Weights of a small mixture-of-experts language model, trained from scratch on English Wikipedia.
Experts: 160 experts in each of 5 layers, 224 GELU neurons an expert, a softmax router.
Below are experts of layer 6 (counted from 0) of a mixture-of-experts language model. Rows are named router (the router's row for the expert), up (a neuron's input weights, with its number) and show model dimensions 0-31. Each number is 128 + 32 x the weight over its row's rms, rounded and kept within 0 to 255. Numbers have three digits each.
After each expert's rows: a language model's description of what the expert responds to; "gets" lists some tokens that make up at least twice as much of what it gets as of all text. This comes from a sample of Wikipedia text that the model never trained on. Tokens count by the router's weight.

# expert 1
router:107113131085091149149127131100161112130076106153138137089088094130060145110182135119094183121189
up0:122082111183122151194174153129152129133159146103145115113134074117112139179107179100113123140113
up1:171188147127158172065153131066149149128085130155094112101117182094122098210186143158159115089153
up2:162196118159133116118120142105175113089175118115113105168164167111142096139094181128100118096106
up3:152127169122093124120129080148148131105192095146110091104145172169153121146123124115164118158111
up4:139073142121133089141096145203175108118098133119117085139129097115117143052110146060086123119087
up5:094175147168122114160183104148087162182061094100147064142119101157136090124149133146089065173107
up6:095132131101131133159117115086168128150175083114169122153085148103126140157144155121160133124201
up7:103156115168150123108094144179181105081136107063079144155127151117116122118157168187084172150152
up8:165097082150096132123126134116120091169138135096096084122102116164169114109168123157147104081154
up9:047211126058152145123148072114044116132138142194126151137122146078107130128116174054178141158049
up10:126127184169102119120094096138076080069091132188069164093140138129183183056146106055172087124143
up11:135139083126129113126124181110131120073089118117085196092083121132146125135095097113095130115133
up12:099109123119110100123184200157139175118145166136127154150132149140137144106108178053089096104078
up13:152146194130065094201108130096153131188127130104120135179187116195140162174137099110138124141129
up14:124126081139141133149124058074094127166139065150071192128133149059148143188109082087137115135148
up15:147096165166084075096184154092143137072142127106130088071122109160076078206121123149167123088142
up16:149053063146120170158162126167137169173143187159149102142173068110097179148114146151144093099123
up17:101109144105161132081124148122112144114098139125201121116117100073091183148119117065095129170097
up18:134172090105096094115138127083114041138107162101159121092117092144151105099076173113113153072131
Mostly "the" and "of" inside proper names and titles, as in Communes of the, University of, King George the.
gets: " the", " of", " The", "The", " a", "="

# expert 61
router:171154071165142120110122136097085138114200112182157123124109145112172128159146084081150080117181
up0:061114140129135222152121119151143173124114181086114183117136151082163158113133122124113168096151
up1:129099145104133072126156118136147148176080080116115164150135105151108152131151078133103104104118
up2:093180147138204133145134108184133084137096112115154161149106152104161122102106138168114125180124
up3:191132127186185194152140137091141148080093131112130148136151115148172132115114131119121174109117
up4:123148130101161101120114126129113156154108079116055161135149101114125130138170160137081110088100
up5:116097152125067221172109094097116143135113154100123108160146127159161111093057115092127127098170
up6:140126118048170067109147138159059151135130114139111127102122116128110104141136199088162157167141
up7:064132106108157187132120134100118110157116172112142169130127157078124156113124116096121131179105
up8:144103134207132111114137105133116093139134165184089152128154109128140116140128154181164097142132
up9:134090143143176134118123162109123071097086075140167126169154137158152131131109108075112128077192
up10:198135125175147085070107108179152074146128161123126147127126125188075117142098128067075104117077
up11:148141076129192155135163119170204197134103117121095146078083132110051168129098112109181127132027
up12:120170079088101080102092128161098126122151112092146159084089140109153155158125194111157119108107
up13:130111117153124139139107111150109057126134157106086106120111124147117124119099148127103114175078
up14:085130198174157179099116137128153086138099134149097146171092128139073112166143085112114086117095
up15:110163059165125123165103131104109097159156177143153064097138099144113123150125095149153132106135
up16:174100097111102202136153111150157081148086066133125221158135104142149126159112127118176144135078
up17:158179093115154074157135149188128149118166082118157106134112110066112153083185110066145125144203
up18:084117195137157093121156080122133160079151163153135183123136112122103086126162179133166198117122
Single digits of scores and statistics in sports and results tables, e.g. W 49–35, L 42-46, 0:53, 61.38.
gets: "5", "6", "4", "7", "3", "8"

# expert 22
router:136092082070107149135176182152104166145125142129203110102111159086171143074159173195148133124128
up0:160139101152120162155186140124131122107177102200068153167137098125143124170100148117152099096137
up1:130136127190134080085143098087102102110109113092136128092112035162122127153150161119114109125137
up2:139126075126095153127085154119102169122131164145105108119150179085125072150151124087177115156176
up3:061114086135112128173152110107158100088120130180048168132101184125091149143126124116126133097163
up4:120117134066175124128052104150172116081090135127192096095121103138141122091123096144109122167140
up5:105153077124141123117138106172125179133154188153078072104165113117096165099156133073143144108146
up6:141116089160122096093139081132104090132112083155120128098092085096129061184095156095119102114125
up7:094070130075107123103114087099138086123112042112107057168155214114111108158120120135165150086134
up8:123174101070100086123101128147140118169101157140147111091144168177158155056116178105102089091104
up9:119190168160138141090100158178124088110081149129139135156118107168139167157168179149153115077150
up10:137155213138143130088075147129160176092147119103157101114156161124156147080156098122108148162147
up11:180119144098107161137125197080090092186108117121065101170145081102147123127082096080170130136157
up12:133083172135112140115148101113109122160055079048139086098109174144080136089134121180134110169083
up13:151148186154140100048111085148084116135128066149134140169161087092097147052193177136071090103093
up14:174082138111151152133167078108104125147105146152174120122109161121120147082130072099119162104123
up15:089106186107139137091119094143102156052127123169176155125102084161141178207121134126124147165125
up16:135190112115175132103138105144112128153125178216072199139155143164110151147085158122169103161120
up17:100106136171160087106102085175171143173085135144158134155135115108125129163136078117144152149123
up18:114111149160188076119081146120161097123174137150115153150095143149179114091081120135106136124158
Auxiliaries, pronouns and sequence adverbs in biographical narrative: has, had, have, having, who, also, later, then, He, She.
gets: " had", " has", " have", " also", " He", " he"

# expert 33
router:192154116115076118079083143125152147128103124154177192154132148155127084104157066071165079107161
up0:160110202143213044126133101151094069077102134103114119174107184113097134123162166159144051137142
up1:108149143143107163163155157138160149120086118127120059129127179137124103178142166145123141074163
up2:138096099104119119134084128119128162117127134054114052163147102149140151176161128168092150106105
up3:140116131139185128114173156091109093098062148137158140182095130137104114064171130128126152101090
up4:160122086110219111122129103140171156152121153132110148094110118141126118126215107132141130102142
up5:146068144101094118102119101069157118086146121142143097036132121136111034130162124171148113102141
up6:078131073162107112193133119113156128067090128132167169171133142138138097113111189131089128157070
up7:112107159140146180125156099115129069123189130192144110153087102080135125135143184064069195103106
up8:051125130137071083153158099110135078120154141072159137103136171070143105097109092144134169156116
up9:178157098138150145156075138120107086099115155137091153124111128137073124125103142151085101207114
up10:146122088139177162115128089145091100113175125099153131084164133108114132147082127124122107144048
up11:156122141148070200155152129151157176156135084137101097095142116147091134090087155101144131177148
up12:138129098149146102097123117100103148147175093107073142169061146170093121089091119149158118174182
up13:148109130159095086156128170079177137090146154115093125091111170131157113192114156124096123099129
up14:101127141109105117183107136109119160158181169148112106110116094099113156118141198130114135114104
up15:087119125181099125151141120116146156068169120072126189147119065096180127172149082154115140110088
up16:075083117151157112153087140107135166167180063127158134132137145149186091158095148151140146091133
up17:140101180159114145096178101135161151119171135146095173148167154194116168147100136163065151109145
up18:140088072086145119159152147074135163160100156139106137131098137162070158122158181141115111156129
Word pieces inside Slavic, Turkish and Balkan names and places, such as ab in Zabok, č, š, ov, aj.
gets: "j", "ab", "z", "ov", "ib", "k"

# expert 31
router:140150084100131127148121129173123082131050115146131096149170197092142094104177134055186130125155
up0:146082130142087103110167185117115071080108195104181196125149141131054117099095088134104119097130
up1:130099123107152106140121143119180153105139138174033132092181112136158130070119182158112145155155
up2:125093116172123102128109130142111117192170065111119133135123072128174124103143129122094115122095
up3:143052123111112183122128102113087122139197132104090118166098162089063071128136098185184125115109
up4:133115130143145127132134124105070129070148162103123105102107130040094115116107096070066087164089
up5:151132125148116096167108081123115144155136131081140136165094137111087170109165133106146173146111
up6:127185099095113112126112179026126083156115132165178149092118165091133151126131131120155110120122
up7:121052128165125149105115113170128145125135135155117135132197115133147110130126125122146098100092
up8:148122134196120077150131098134172153092123110113093163163178132169103197158103068095124120114193
up9:117101071159105149157152123046153059136112153118126051099123131106107060146164090169087134126125
up10:156145187144142112163148106116071074134122168153120161131093159153102145157087104104094148146158
up11:134167145135124113125138128164181144097195098130118167134102088113133187105129196093139172105163
up12:182145151136136131157150119116109136110123138135103093135124134092188142128079118083176170137216
up13:165116087130114121141104131096125087123095166148059133110132122138133170091183129165124151126172
up14:043111064186113158094097176171136086115125178066137121166065097114112118157120094141119125132088
up15:158134159118159120139160095140138176179159149118154167115121124085145128123107099116136066141117
up16:135112130094147157109224137172181087136113121114139115125102083139092121195058144202108100168166
up17:128137119186089089130116141109156180130155121037116139122116116103100077112130155155091107172118
up18:151117122131114165153110143139158099136157143161133125102180123124111085103062111112155134160145
Single consonant letters, often b, l, v, k, inside names or rarer words, e.g. Dun-l-op, Vander-b-ilt, Ar-l-en, or-b-its.
gets: "b", "l", "v", "k", "g", "w"

# expert 16
router:188117118153133064122135194144199153110151127132155185108176181168119109133135129131089118136170
up0:139173111150102128146107173070125155164074133124191079165153120130095167124097086145149055145100
up1:093163143148129087134125044142169149128165185137096121187148150131139164196162157075118117142134
up2:119103171090146136148085171158118175132113121104154122099124159192175111099111100150151083140087
up3:073181128069115125128135145136105109105202104163132121090130114085124157173093065114139146110118
up4:130180143128137121138180108128145177109145114172033140142140105094101106089122143203157097121112
up5:184126181121089119175121098076162066120154141154107127124151133118139090113103088088114101077148
up6:105125150132044134068116128096102114117148115117056132114150113059167135137124132127100138150135
up7:087101165077161082113145160109134145127083161148089132165147131099119090117177087047105090152104
up8:079128120057121202149152091135161159072128175076086074110166079063113117126129156092136189125064
up9:115099096181165129155111174146112099125122132129202167095135103126170101123121203096142161112091
up10:096092133102107110167151151141104154116140171169103102174191137150140092142158113058178130156110
up11:153128155168116061138139075153165077121122102138162152076121166086094137104163099111098106136095
up12:081107111095138060136130100175118131113130106125148163146055134082098133119110111130198079140114
up13:146160119089195154130143141160112139158151105138102143092054102138101138101121116171145130134123
up14:112157173111102169107135162118164107116144113090174110129085129147146118128086072099056073139159
up15:160113099088154122117120201120142064162179131152184139191199170098162130154147134163097179155077
up16:107146150113095106076151079137116132125097176163149085109171105108142041132177165132147128158125
up17:106084100150107093094167143086143144191178078112106120167156189122104090146105132086149133136089
up18:115110141165104105114168152148112129163140127152119093091071055094129117114170115151066170127170
Middle or final syllables of non-English personal and place names, often Slavic or Asian, like Natali-ya, Kal-my-ks, Mün-chen, Hus-se-in.
gets: "y", "ay", "ish", "ia", "ie", "se"

# expert 55
router:115179093095133145097092111120133118106070145119114093199184131136109121096187154062156148104069
up0:166165133141136149083131100057144123126168083133158130161087175106125076121146143162105105146134
up1:117114154178113070154092157150118100132127078112184085156134157146137084150142133154075153125153
up2:156070162176104166193123178135105160162152099148165148156164165134103111115165127171117163106107
up3:150082139115135132150106109107083158113127114097118176107165172061126132133147110164114099105138
up4:125106150210132108129128102082142140167083179116146125130094119134149141151197209174162186107070
up5:099110063113114108125156119092103119173126138098134147152151179135120128148135145149125079168154
up6:117106096083165156135128135110136109166064109083094119184123203115108118117145106189141143145141
up7:098117199113137141108132144098132122161137093120133169079164151132111093079083118105153159156161
up8:111144110152155173137171144148118174173143133090136163148128115146160124162085091159176172063134
up9:082152114148119066169155134153132156124134119156153102118112111113176146162094109123129164174120
up10:159146082098152193135148151101098163169188104134098106081143132130100102171141110131157127123133
up11:105199115157102115139179156118092141144131135105118189110140148113120106140078188157178100186104
up12:071114137156112109121113160109096081173112071170161091128155153077129109094144143157127091119179
up13:127062105082152130138068136135185120168138072106150096145142112101106148132099161106140103136147
up14:089141169075132066084108129119105121158144125201147144145122100155062092118060120136214108183100
up15:138126158172097077103102116111101162140120142108106156117123174097154115074137135095178115169140
up16:165133111168126104160124116093120112099110114155158113140079164119100100145148116165079179111124
up17:142137112148114140139073113115111109178118140067145117113099156108178134126127125152181096152158
up18:113152147109091122088193055140107057107122169142119127091133154143070166081130146107168070103127
Single consonants r, m, p, n, d, c in the middle of split words and names, e.g. squad-r-ons, out-p-uts, Task-m-aster, over-d-ose.
gets: "r", "m", "p", "n", "d", "c"

# expert 49
router:135137116101116091127125184108147135173180115160205169112145120101136119126122119103110175133075
up0:134120109133121124108087150142144067186140025130101091089167087167114090159164093078123063073124
up1:102148117124096112105179150124160117120132090171166154161130077154081152102126114161176094132119
up2:168180137060163144113131116147123056158097158129131163182096160140154087065124138163103159114184
up3:152145134117164153127154137117092124112121081152095062085142105158186115152133129136114142152139
up4:130101123156097163074090081149155142168122160105077180113127130172093170110161111092190146142132
up5:200114155120156224106151108170106102135179137127130132139154104125088152162091100113130109093142
up6:123153113131150123098184103176130083149125151098092120105082063125078147156144112114092117146134
up7:063141156174145146101095180150138156141109097160122118127155092125113104148113166163080108162077
up8:204100150157103098140094111108174118114113170150140132165166096132146174157134050142120116101124
up9:199145167095161096121120117157118099101130110083119153184103157131157111119202141156093148080099
up10:103163141098087135140129104162129112182146119140115119088070081194116112141151079151200133082123
up11:072190128178105094129185131139128076108130089138074123091075123070118157104101089081100140125159
up12:093159134194145083112155148095147198142144115094136102201096089125119146089111135152082107177122
up13:125163148129088056110151169130103130129165061129109185172143182089121128155212142140166157060088
up14:154205096102166133060114181111113142112142090117066140155133150100129115166160160098073170108163
up15:101058131122174168105125161163124109109131151127093106100135151123129119114124129113147187163069
up16:134159175096148099156126174171099119103117152143140088122133095157125137123109178070122149128142
up17:153098071175151177061103139142132075107131121162096166115119136168108166120183130181160165066064
up18:154105141137127215089082145125135085189095137112084188132147143114130150140158165085042138110144
Ordinal endings after digits (14th, 43rd, 51-st) and the letter h inside words such as back-h-and, met-h, Elevent-h.
gets: "h", "th", "st", "nd", "rd", "f"

# expert 28
router:095121163137147123177118149108170130081138133095059130172113129133186168132126098124181179124112
up0:130127160098147141106157126139183171144200124136125072124078124103109104142125176180170079110149
up1:143090086060085118089087090065097113085128163103128117195207109124146134110136091126137081157103
up2:109140111095113158102070141110153178117191142103160113126119133111140137089149235109099104118153
up3:178129103104161183130076118090165171121107158121111090166141120130118138177127070154102132142114
up4:116145074117113107111155135161155103137157108109144114129160124176145166183128138126109108131158
up5:192083115149089147099124137082128116108145130138206068120055141131106125182153152104093131128177
up6:112197145095130116109115183102126119150138153102138168143139132144106131136109082114052166186141
up7:091098093101139149127164177106132099192190043074169149152142111125169152105153188176160126142136
up8:167144101123165103145162108135087097118132107150198141084145126154134166162109103106127073094123
up9:100194111116109113121102108131128095153159101126165118229161167093163146084101170149145137099162
up10:100143180120155156148055161148124096099096113120085113162177062124127161111137097072143089175163
up11:142130114060115123158160142116182136131145145127072129143145145083172165158119155148106154084122
up12:102129137090129201137083073090162141096140131139160151079150131134148137135164177076120137106130
up13:193068180117149128061188143160082186144099201173094118115144069094071126110152097144143123173176
up14:205146189098183131099091214127129107178112131098071084172081087131093096143111133124120125151119
up15:115120132095063144085099176145146153162138104155158167147137159162194107144063131140100085126089
up16:110165152139115118095162136146169121146053176098086060126123120118113121141163144102144147141139
up17:105092080156159163138166146161198137118165132095203129151102144101126153148182120076100118120067
up18:106184169139169109100137118147156153153172131087094123139130186137155079159133156091120104144088
Commas, including combined forms like ")," and '",', ending a noun phrase before and, which, including, such as.
gets: ",", "),", "\",", ".,", ",\"", "},"

# expert 20
router:088133135095104129120090157063168129108125129120107126137135128084128197146143107179145133142100
up0:143105138086132111088090138126169131149138081059118136172121114094136133137182086164065144077178
up1:102079130104098045100126070091131057133122163128121103088105110123056125122146058096167112154083
up2:145138117109152169101117101081123116143111076124194092193117152163142162093170179152096134098117
up3:091154127129173103102110112169187123115077115092104181125030104163115110150154179088057138137162
up4:123085131105089133128105152099122097112183113120064146124140150137110184126172181119108131077128
up5:126089090119147136118140093128134124135127119139185108115122069173139146062122164112148099114112
up6:099127125145092147080118119050161117180131080173094144184129082163189168139100141155116143104131
up7:124060113105095137186144115197080154185109098165129108118166127096154104127136103103114134133172
up8:155143127166114142160164140068097168165093110158126198157088122106102150126114129130142079179165
up9:106141157117128150151132096112129126158124128080128141163122147097166150095145231184176104092117
up10:130150087120146103137155142136143124059068140119132124193074130150140069113137115130180099126174
up11:137149121075189212175131129128110182111121148114133097144067080147087148122153102201152125050098
up12:112095168104145120116127107083084136189170122142133231094081123091153054193125144163183171175159
up13:081174187124056196127108140146111143101102133143146119118151099131160103155134154154158173098152
up14:104156102128112132122143181144119157177109143108147157055120089099159145113165106179085116081106
up15:121156105152147086149150145090122107077168170127184148130127124124143084120140110143148185111110
up16:114089173151155076174144174184159155100105181124103075099229108144111181079185154105139157061152
up17:159194127114166185097108086175137111147181178138118143104093120097128175083188178110103121095159
up18:124172128104128118128109153144143126122085123150109111069151152064110206181091070082221164118121
Conjunctions and, &, or, and list commas joining nouns, plus nationality adjectives opening biographies like American film director or British politician.
gets: " and", " &", ",", " American", "American", " British"

# expert 40
router:145139090169150151154109154152074151117187151153176128160135122133144101173185148112115148117173
up0:224153094118078151117131056120109162141153130120137140039095139112111149134132137071133186086135
up1:082166178118087118167167104135147154146126121148137164143164070099085117149073173099140089113115
up2:128154101110106067148151078130163168134119088123105162092063152071117092082110089108125090124128
up3:137112132186117185149183096088098099153139061109105100089156086154113107122194143107145124113059
up4:112109127130131093157185112148130147148046163094081154119144109116141130145073087085157139093086
up5:086096176141209068107166121118173103096120100188148196109111102093146152122089124146126117141105
up6:155109136150150144080139074141139129130094086170125174076187087106096130138096115113165156156107
up7:121147123164125205111153111090116100218078198162068169088108144174111036120138135087182170146157
up8:067097173166114209079115102194093160139150170149138126067171095116160174122153164168120166123122
up9:085077124186094114190118111111149086094136138142098134095119134187124113192140081108147137129115
up10:141168119193143135075152171130149146117143094124100152109123135122164122173144159144113111155187
up11:153123146145153134078089152125108109073108162130134139127146162088150150132136167125126123076098
up12:154099108169134134088153083176113144152093158124137114131129108126106129177104178150206158112125
up13:112116180110174060142123081087071194085095138171128133089117126154120142108075135138118217138136
up14:105135108153111157178145111089120141135129172121167130076131091187147114095114114097107116117120
up15:144152183162134120149114072140179114089149137175089120103117121136137170106125121078084139088131
up16:141127183119107159146151102147106125174136155104101170094162136138126095144084116101118115090098
up17:122140183097129075176149141131134045072125139115126125116174125164149113165099202173171067144135
up18:150117174081134101108119096138107135147195133136150153123185205112126164130109108111101152120121
Single digits opening numbers in sports statistics tables and score lists, like set scores 25–17, goal and points columns.
gets: "1", "2", "3", "0", "4", "5"

# expert 21
router:189164182181141062127131118140107133116157134148142137126135140116148153155126077079154148107157
up0:176143146107137072081125182103167075122086224083139167129167160165166206158172133123090130128145
up1:162164121190186085113080131079093153141115044168108140117076093109155135108117099119106169147089
up2:101098089121102171144124136141120159132135204169133095143143124083121109131142129146115152107158
up3:178050100194142101151123132095106088148147059099167134130083085105103160152149152148068187153176
up4:066094132092164064153161132107182116150126107051152118141137141151100135122145145084120186157104
up5:176131145144142114165181176151120100144157128161090099127026096079108094138068134140143200172116
up6:118100169056118108224132139103161176161080112101094086177094156122135143140124161098170169108104
up7:097131051140194119189136107118118143120106114112083160151100137110149087171141097156122107115138
up8:128150173180089182153166067062110116154137147164104094147127100144181074106184176174083105075155
up9:083131176141081140099082160109190101135067168164054112091157140138167151112135180121117159069108
up10:085143079144092120123150098153097134124135143122123081164116128125136096046188099077120111126067
up11:171090094085160135123188141081093177110137108115137114135151162101057135111137184097188086100150
up12:075119080144110186157151101166114147136148164131117128165102127139146153160191190143104144131091
up13:140068140071165157159138070156184101141127125110129136100165129124095108133149183108102075063116
up14:095135112129165145116164151101137090095099134087109157180173125115150078099141118109105130121062
up15:132106134086120132152165188157130135119151099061154163150140138132168207195151129125132103106115
up16:163048109176147164155122093101093111124125168155153107198123146151050101094142076107150194121092
up17:079134111152127149076100151131139068046140119130173099172061134136177104071097106071130099106155
up18:083096153210117157122145141106141146164119100087141131132151119082125155108156140104116100133107
Single digits inside numbers, especially tennis and volleyball scores (6–4, 23–25), vote counts, years, times like 3:30 pm.
gets: "0", "5", "3", "2", "6", "4"

# expert 43
router:111096072094082171100159156080173181152150077104157125110121093113117159132137119137136142166157
up0:137086148120184228145133140111103083138158126096132091159129140099122178085118076168159156148075
up1:127104097149164150080093142161193144144109175158088114101165167140117110165186173202115123155158
up2:103117105123125156105168140134143087124125095185173161126082130151207135147153118153147146076133
up3:127093076153130192050089103135123124154101087118133162113129208128119122097162132114098135090172
up4:208095162085054187117152172102116096162081121132138134142129185143110187128152077158155069168171
up5:101148086093122139186096159197145190113123104126104085134161148106126131097216103154145123146140
up6:123077090082147117105109073161164173150104178155104148127178085169156085145181126081138185129127
up7:123072137117120168203139110103194078153162095181115124173129090175109144166097063067171096121131
up8:184171139152143092074093094165124151147094089163096133125108136139081143120190149106140104161148
up9:131134105105142154140107139095176123139126162110141100142118139123177135038047156109161171108139
up10:107202131132151046080115116124152096092139110124132174085141103196104117115077150151152149088148
up11:099094162134096126124124123131067142163098173157151138070118153192141111115097175120124150094147
up12:162165119115106096162139043155079136187156172085098138139173129121115096101119148101165142129143
up13:099137103128144160153155127188174163117142168074109108082107133086169144157082110122144130120103
up14:184189100127114157119146091100081093193153107126088131133133105148118091118131166099044094080132
up15:119094091128085103152123118235132114184155118139113100182169117145090138155136159101203129119077
up16:167125089123145178147129136184103098092140149110134162085174191198138195113158103088155098170099
up17:222162218139102149104139118160112132134098146163106144118074104109098084164157193145149132080167
up18:129088180165112103106148165135147114143103069113106112163135151120169120164131124065139072170131
Possessive pronouns and determiners before a noun, mostly in biographies: his, her, their, its, a, and possessive 's.
gets: " his", "s", " her", " a", " their", " its"

# expert 10
router:123125122146115117141116144110102113121116164137140154137099082108114180104149166159151182157169
up0:131144105159141081171133109126175054096155148112180145139108123151054139116142127099161165116125
up1:148053121120099119143126174145114098084085132083132119172159147163165153121146144149153140160159
up2:165175082115099124141138121155169091128134030120116145124093119173148196184135150190085104083201
up3:152141153114180102151141147147133146151132146119182157109152122123183113184105167122118125105145
up4:106127133158123078139163098149078123100113129109081117158117099093110060105124073141135145083119
up5:099159121166125131108135105199102112110119122115168164127112135112081114077138147065082109166186
up6:096108109101110070119147126110127068143154092095195144174124155142097139145098112128135150159129
up7:121110132123099145049164122137151121087114151122161161159085152119089126128107167132146118139077
up8:162128097164120119127116136140101090116085133083062131119117153199172118117146094138141191169179
up9:145136074134158094095127148187095117210055108067094093090112134135132133156124108141197164128096
up10:171165090154093137155150101175133110155103075153146162116122126140127140081144152117110127170095
up11:091162149139172164105172145106129102120114140168143097144145149105091169110164161149123179130131
up12:146125153116105135110133116114130193065163140111126093093138125075113095112174150130110172106113
up13:136152136176132120190069105096139190168096115110181154115102162171134178131175084085153128115138
up14:123122064127085064184145118139068096120132127161096144195109131092114085176103178119182159137173
up15:193118106068077097146194181164093125117075121139161113120028090126136132195147160139122129084172
up16:120149165159076102150115147156145141139185160138118133169114127161060099099201081089142132141094
up17:117104127090111089118110137117132132144153115153170178064139125167098175123120081133176105104096
up18:135130125093095126064143127190089101100173196152104129115166134203120147139148063148177181106083
Connectives and function words in census demographics and statistics tables, such as or in "two or more races", and, of, percent, other.
gets: " or", " and", "%", " of", " other", " with"

# expert 56
router:113082136120137147121126138148139096122167118124161154149158154074113135161135069200140130182181
up0:126144102118145092129120175181155190108136107134145151156134098154103114139092112117117133186128
up1:189127150168081129098126113122152118140121091118122132194068131134099123100163190110181090158140
up2:212022053110080156117147131115099186113132128111107119158134107155108130106154039117093168110150
up3:091168130129126162083112143084166151110129109111064128169124118099116127084111176135155087144083
up4:147059148153124135108142045108117128114115084148075154093124102106043120157103156190144159135101
up5:129083182130123140054075135112100095159147171155117196084121097127140099100113090164127143168109
up6:117136136094101141107124114064091110125128074162079135163101134230120089160116127087126154168153
up7:128097143109110187176099123116163149148142170081109172093080108104121103089106150118079175056166
up8:124124082136100117095117086121072156211191129082205169096131144152078124122151087108134102147129
up9:114120131174120147153130138158104124188121123108176075144110118165162150160128125160150124142149
up10:091116106116148084052122147111128116106153090099135089120137147183118147186116183112139189158125
up11:132124119119113137121128104185117112145158089137192122141123153114113127105144112161088115097053
up12:171159076129167150185102156080191147116219139129091144116171159171091126135142192124145072074180
up13:153126184179118106096117134145142083173126144207129160145136142146134122122127111128137138163165
up14:088170098123124115144113091103139154107156096114057203102122107146078161103127079107153112115159
up15:056129140134147073132141118132115152112061149165064135122110171145136101104128063161134145114148
up16:196134105143107091122130157126158181155140144100110097156136163106119153100114173128091112143139
up17:147150134029161102111145141106074155127134152078150145128118065128129068114150057087191107126138
up18:111139169122147136142130092185129119146122176108132113067182079134118171141129112171098112139132
Final pieces that complete a word after a short start, like ue, ack, ore, are, as in Tr-ue, St-ore, st-are, P-ick.
gets: "ay", "ue", "ack", "ore", "ain", "ide"

# expert 36
router:088103117100125121086127163154147169111131107110162193177120129139089210086090144134187072127172
up0:077119093110156179079135057106149180118077118111070162138126168125190073132095087145114171135161
up1:153055123098123094154186132142121086114088128120122099082108172162134154151092114126113139059138
up2:120245070074097097140127127067139146059113109108116143149165131079140104134167169134110122120134
up3:173083173097151094147135083104134070145119128122071150136134156171171097156131137167145033113140
up4:159112138153130040140175131124145184139162154146129151110151149123130159163179119135126130108084
up5:128173143077128159124110127101142120145137126098143144114145118117160145150126185124129139167208
up6:106139140090099183081169152172117121153163089062155131086133161169142064134144121119152181137135
up7:140138049191155120088162150114164114134164111147060161134109201129139097119106094137089145117177
up8:197081128116135146149132131146090074148159105130074170144123134156072180116100113114126069121156
up9:124144137095083138123148150154146093092105155162107140112115131145101128126137125121154084080123
up10:197113122076126141133097120166142093065128142110156138117178082125154111160157145152112115145150
up11:133108158175150133170188135130146101142141135132163137160117135160131118166101162114116122156114
up12:147161100102094119064167092096102123091054129107092115122160144107121141088105103094153096120117
up13:160148126152172133160127110128180155161160192110071126098162150128083151138161178168110143111105
up14:133153098141145112170146161166163182162076139139156161114125143168137168166191169177166133085151
up15:133110133145114082111099124163161197119168153117037146113122115124148082180096123156136169142105
up16:122070063163140135065081105146192111172151118119155115115120080149157129136112104136152110076068
up17:130104164113088120081115161104115129117112149126157106092129169148154125102104145090167128147158
up18:065144087133101054063113144142156074127099147087153131039101107139116119153107137090099143139063
Prepositions and infinitive to following verbs or nouns, such as attempts to, point of, designed to, intertwined with.
gets: " to", " of", " a", " with", " not", " for"